From a checkpoint of a small mixture-of-experts model trained on Wikipedia: width 160.
Below are experts of layer 5 (counted from 0) of a mixture-of-experts language model. Rows are named router (the router's row for the expert) and show model dimensions 0-159. Each number is 500 + 25 x the weight over its row's rms, rounded and kept within 0 to 999. Numbers have three digits each.
Before each expert's rows: a language model's description of what the expert responds to. This comes from a sample of Wikipedia text that the model never trained on.

# expert 30
What it handles: Single consonant pieces. Lone consonant letters or digraphs split from a word, often after hyphen or a word start, like Pre-t-oria, self-p-ropelled, ph.
router:543507501492496502469508487513524557501458469523460511503515515500516540482455493474477491468513490538498525508460525495488529496499499492497522510468458528481477482485499520512500511517479463468498528477529522475527532515504498466501519491502514517441486542515494521488492463503539516513467501483520547478474476476503524542455528549486485549482498464562486502471492464551450473488502483517522512528463540502514546517486509492501493535486518491497497471473482493535474440511471512

# expert 26
What it handles: Prepositions and pieces after capitals. Prepositions at, by, under, over, during, and short word pieces after a capital letter, like H-ip Hop, b-apt-ized, Che-ap.
router:513519509471489506504515465498532507519490457544533476505506538480508523504479487528463524484525472486537488503482463475509507505526500486473530525490480494506510473508458508497514499520494488463514515501496520429499536500530479495510509471521493502513511527518526516506528536529478517504484458498481506515481521518500477531529536458464481511508537443521491519491527555495429488492533507508497530478491525489506508545537532510492494520444470468481482488497496538565559484546462526

# expert 21
What it handles: Pronouns and word onsets. Subject pronouns he, she, it, they opening a clause, plus short word-initial pieces like de, b, f, re, un.
router:524488480495530465474502463520523514519479465483484504478466531526525545483485491472500437481542490503494450482488526491487517524494491479529515492444476453516528468468508486508485499500487453508496560471478509494494527508506479499485519488495498518498520482508508500518508458469516518469502486573527516532487492503484490549492454499500445507522542513523520499538523512517489511506530489502484519504503503467458466523528512518484488497493539447479485456441500457527478466463490498

# expert 16
What it handles: Prepositions before noun phrases. Prepositions after a verb or noun, introducing a place, time or object: on the iPad, in May, from the, over, into.
router:496525460440495490520519477486511522543501468534526511499509524496512528496476526497497480491503521508529525458451485456527469524496518453501514437511512509503518481504456544476515503471465485482491517490479562456470505516458471501465539486510489527515529540535498531526543464511501522484442535543507546493509513488474480505505488514485473523514508487494491468513527520512468488476501485503456506492465484537484534532514531483464498492513460515516509504472471511497493483531478537

# expert 29
What it handles: Periods, colons, symbols. Sentence-ending periods, colons in titles and times (NCIS: Los Angeles, 1:43), slashes, opening quotes and math symbols in references.
router:525536464484494492476508491502515547491487484485505499484539471479497512507470529514491516465511484511522503475485520519494515496509490476525505453522503442488517465481469525482512497553458498463449541521501494503476477521498474532479494496491486518455511489519490518499583496499477530461506497547573505494474481514540495509512466478474490496465502488492493474480505536508516496492541490502473522479511524521486491552515499496528514579481500459450491456486529481508490464506473526

# expert 31
What it handles: Clause prepositions and conjunctions. Prepositions and conjunctions introducing clauses or phrases, such as after, when, where, before, against, for, especially "four years after his".
router:523530504439511479483506465496514514506489488502486488538512500488533506481462511464454512529538479494488520465494485464514501531490518473484532490510484491501516495504517550499508492531505505471436480479466498474500482471472452517503528489498461507479578472537513503553513488488517537493485512484515520507492464488492446488502457528475528480481471481516482522465486546522489475461493478498489514558493516531466495490521549479532478516521490468492505435489504468518513478520473500

# expert 3
What it handles: Clause-joining commas. Commas, and, but, opening parentheses ending a name or phrase before a new clause or appositive, such as "Smith, one of".
router:531495532430486515490528472497515497538461488489481509504517485478548526446472507481504513530486477530489534474496484483504513500482475467474521545525461486489513482464473548513454511496499482489469517504501486523514508496497459537487515507511453473495471500534499526521531506485464506527508533516521511465502512500494465493483481472437459457489521495511505487483471532482498522476503497515465491529531516543449552518496538475476503514454516482477503485479489492549544491504453483

# expert 11
What it handles: List coordinators. And, or, &, commas and slashes joining items in series or lists, such as "video, music, podcasts and photos" or doubles pairings.
router:515505516450486519467490481517507500511493494503493509479479509490516557488497522492495497512496493513502540444524493488487535509499464454460493532529468462467488492423437539490475498517493482502480512516516496524497525540484471523477485484524476459486489506529489519530531494475448521508523520508497525497527532506509535511480483473456453482484522513558522481494512524474496537484486498528453496525532509546460556525514511492502482479476537502482475459473476477516528489486477496

# expert 39
What it handles: Noun suffix endings. Final pieces completing abstract nouns, such as -ation, -ity, -age, -ive, and whole nouns like career, election, population, death.
router:503517498451513488488495498515545541515512472500494472520487549463520511465476485491508507520479503526457511502503465503537498538493499489475533479514467446428523532493484506502504581509487481481464534494510479528481504502459457518476538481525516521466486513519528558511494504509507522479506500490504518500541514481482507540509491500519500508522487469504476461462492492536481535486506467564476515537478524503509483523462532510493506520492541492443510506506516497500474454529531498

# expert 43
What it handles: Foreign name syllables. Middle consonant-vowel pieces inside transliterated foreign names and places, such as Coch-ab-amba, Sch-mitt, Abdulj-al-il, Bayyadiy-ah.
router:519526498464506528496507478540529530499507469512529513523511516513522512493504465482491501476516486497500514481503506513507489507474506451476504511476488501461496493517487530480508541478470476494485495487484524486513564522513477518453538492545501518486515535527499555494532503503426514489503506486527489482476540431490485587517498530515457467502480490564484521483485492500509479466512475535523554523507517554496484526473504485519490514496531528481481485489539475533501456494500493

# expert 40
What it handles: Brackets and line breaks. Opening parentheses before numbers, units or qualifiers in tables and stats, plus line breaks, slashes and ampersands: (145.8, (BPI), (aged.
router:508473516501499521521525485527536519519503508517500502518459531508512523495420488473500541515489496492525491438504524503497501518507477478466512479532470501495523536515499524477507512493478496496489547502451475536497509512449476527464519472515488513522507514489501520513500475473533530533534536523534492520532522510533482519504498533451456483489547462496476503550484531509484501503515509517473514463499533535481488562442512468516488554487509477496494460494526459534524497506510535

# expert 0
What it handles: Copulas, auxiliaries, table pipes. Auxiliaries like was, is, were, been, the -ly ending of adverbs (carefully, boldly), and pipe separators in sports tables.
router:494502478484472455500505491540527532491541425567518474479532491507543521516481512515503467468487477527508524466485507499512498554476502516516508504497487471482517479453498521528478475515505485504491542474511488496487515511472459508467532449507478493511531508496449526513522505474503564484501500484480527483452502502542507533493504506471486497498527486494501491535504528475437512484539490546510505517532509521524514480486533499501487546500480524488505437513537475505523480466499534

# expert 36
What it handles: Short inner syllables. Mid-word syllable pieces like en, on, un, ien, as in W(ien), T(en)acious, testim(on)ials, plus the words more and less.
router:532519503467461543486504497452517504559483481523499497529470496474520522497480451490494463494507524516471483482543486478513495499532460474469499489537483513472538494482492501537535498493484492470466522500525497507465502543509501537479510504486433497489497477522492496536517501493522526510480467543474503484470502533542494512480464459501522469509531505521520469506546481509497450504508514535479505494461505514515492512489546475499503536501518445497491482459518417516519455499500529

# expert 20
What it handles: Romance-language name pieces. Later pieces of French, Spanish or Italian-looking words and names, often after de, La, Le: (Salle), Le(ones), L(ux)ury, Charl(ie).
router:556537523467487487476508489510538514484486498508494524490451497483507550500511502496515499530522481504475481484494522522461490485473500497529541524466438514475533494489517496471502521516474498465485491467513468485506517544476490498526504431530475468501489528514466497528517473497496525470452529514510481481516525486525464529532476485433505526506502466471482504491462525515499519510475488491494558540475515499512500485473514479531465499473502464470492499456537464551483468484487539

# expert 25
What it handles: Name-starting fragments. Opening and middle pieces of proper names and rare words, such as qu, Mar, Sp, Col in Colbert, aj in Guadalajara.
router:540526476502496498491537476485524487532532508512550498512512487483557499506502509481503482517506470514482520500544487475493497506503535498497533511491486489469516473482485529516515525527473507503498504536465505472528527503460480515513482425535452486450519489502495506500504472463503481517460489481532500450502500469474448533518461488477513508482527465530464478489482500498501479490511536508468562508474525553519511529459527453526504506470543463474540474472505491519511502484453508

# expert 15
What it handles: Non-Latin and clause words. Byte pieces inside Chinese, Japanese, Thai, Cyrillic or Arabic text, plus clause openers like there, when, where, that, However.
router:538527524489495487493528484554518534515455505488485504501491500491520497435479515474454539493512479498480505501493481507495482544501504492516527433484504513423502488485509522496485508512475495471450518522504496508513475474501463534493520465493518514500484482469513518499494476489503537522464468548484508510472488469566499489517478507490511489527483470491501488508500540512527496462499483518520533546472515552511557524496495479508542549540464484508498469480508455529527499528460511

# expert 27
What it handles: Person-role nouns. Nouns and endings naming people or roles, such as player, member, coach, father, cur-ler, often after a or his.
router:535512555469494468473498477518529551513519489503464477527497529457533553492436493514510528461529491514462509507485454525483482544497484475501510477514428503459501462506469567491500521490492475467461519485486486518493532492525475482496493505534505497486487565530490512526479477499515512455509537495471508481509453514499499520460517458513517492509506507518493488512520518510498490481486489486465532502518486501548517522523545490505540498520495457509537524486484460511519492496503495

# expert 34
What it handles: Name-ending vowel pieces. Final vowels and suffixes of foreign personal and place names, like -u in Niculescu, -a, -ić, -ova, -sky, -elli, plus ″ and ′.
router:506531498475486484460485478516539564514484474487520483547442518521500519477492487497489504488520495493498452460539505501503519538483494487509557480476503472507502481475503496539469570473495486487487514494500514480501526478526479549499524494479493524496503515540468517497555465509500491530511537520505551521540528509486512548535449520478447487518502487547502507516525492482490492448507462508478543504495508543487505498460534475494529511517517493483483489483544483491506470526501480

# expert 12
What it handles: Ends of proper names. Final word of multiword proper names and institutions such as Street, University, Park, Association, Hall, and closing parentheses after names.
router:501519519437512489496504506483550531517465535485490490515525542455536507499486519495499496503532474527473473440520513500503464488469469443466554474534492498467512519487489501477489487482501454495495516484504478527526532497457479503510519486501501521489522519566509538480541507499482520485485508496521546507521508497501514548479519485481498513480556489512516524530508556478496493473554505494487531514533503525533493486435518508479530526495522504492524485485538475520508488546474499

# expert 17
What it handles: Mid-word pieces, table rules. Short letter fragments inside words and names, such as ac, am, ar, ic, plus table divider rows and line breaks in census-style articles.
router:511508444479503549515499482502540530513521456535514447509496480480540497474478466509491505543528474522459488514475514470476485552503499483436504530480483498483530480502495501512496522517447476455505507452510499463474524527462488524502535528477489520473550535517489532541503486521499539520485538511497516543516500433490507515519460465483481489481510493531519513524530481482475513499528475512515498492519560530496514512503492469472498518502539516504471497500516503505519496531506537

# expert 1
What it handles: Closing brackets and quotes. Closing parentheses, quotes, brackets and percent signs ending a date, number or title, as in (2007), "Juicy Fruit", (28).
router:568523500438503467501477489545542495530455472521505512515507535497507486525446519491502506467515476513510539482498511462490543498465465494514549487532468465472509480460455544467553489490470473470489491504499479505517517498506502530481497485482500519452486523534474531490524476485494525497442525546526515483521496500535480557509484488485510526486525481523495483503527494494498506492563485491528501478517509515456463497476515492478511509494510500477512476481548503503482482524518473

# expert 4
What it handles: Word-initial name fragments. First word-piece of a rare name or word, often Latin species epithets and surnames: bar(clayi), cl(ans), C(afiero), s(appers).
router:510490474492461488495538440485525494505493516468521529517524526479515535509511477485486499490516458494459499448512519493453504485478487494523533508472501522476539533496479542490456470531478455501488522506481515469529502516481492482482543486500518524498550488537502516542514474456487511493473488529501500485489492492491503532495512492512485484454501509564500522536504529478480503498558505553494546501449522515495460541511516471507496520488538444479497441470490508500522504504500547

# expert 19
What it handles: Capitalized name starts. Initial pieces of capitalized words inside multiword proper names and titles, such as Techn(ologies), Phys(ics), Racing, Elementary, Jr.
router:509509513504485484498514476493533510533527513493517508497489542443524555499499509457467485490509444494494479453492479492482529507485490454505530489487499537467506504489447509491485467483497478462485505495465506545524533485478496537504521476493485489469558478546520522486486445523472486496455497519508533463522541502523532531492525514522456509485482480522476498532495520510460483455513483512449525501532497528513491491457511491510507520488561492472505492458530479543521493528514519

# expert 2
What it handles: Word-final suffix pieces. Closing pieces of split names and words such as -ors, -ers, -ans, -is in taxon names (Anisotremus, Nazis, Pistons), plus infinitive to.
router:536512500459501507493499476499528524505464476523488498522503525508480500489482496466489462443490503510495481504501477460523482557465460452510527521473446505507498502438504510494485517496450503502478504537457496497475487549487472473528517505540495489442501527504467523526492464520452520496486474525484535503522498477560491507525468523462515484496503470547531519511495509501516472478489480521479509514471491488492506515518488494478496535539522486472460535498496482581481472516485518

# expert 28
What it handles: Sports, dates, elections. Month names in dates and sport or event nouns like hockey, softball, Season, election, in sports results and political articles.
router:508509507476512493472509489490559534494521478529498447532530528471545538495481506441502506464541488501476486513453480514501481487520483447489529447493483492483545516446488516513525495481477467458456533517497457522525512505507470518502501485488493478483466500534503525489526498443508502495489467518507537518559518488484491508501490512484475516473512475507510445494480552480473518488563499514473527529510543539526484491486513519515493526495502509473508516496514493478512463543506507

# expert 38
What it handles: Verbs and object pronouns. Past participles and verbs after was/is/were, like used, released, dedicated, opened, and object pronouns him, them, her.
router:511547503436505518515520495485514539534516477522503470512498491495525516493478498502503514480477496516471511483504492501474481533480475530496499458488480488487529471509519479499511512457490488473456488482460521444496512498480501508474505489534521485501522535544520537516536472454514516481471496548565538508470518495483511521491463531439485516503557448521482493482522532523489484501520540490435504535483481525508470532476513493498520512512497531486532474480528521516522477490546541

# expert 44
What it handles: Name-ending syllables. Final pieces of surnames, place names and brand names: -ton, -ley, -ford, -son, Yah(oo), Row(e), Giovinazz(o).
router:495545530448517482474502467502532544525488489522539480552491526491530501493515489522521511475532513536520491511509480472475476550508467442488534493478469518481493500480515485499502512481508483496469556484492485503498509514507440553511497513508474512513501522507510545529542498469472515477487493509500514486511526489484507560497466490446494457496506496511499518465528485488530482486523484490494548535506508524492488508458555515486453534540479498469525504466532443518480487505479512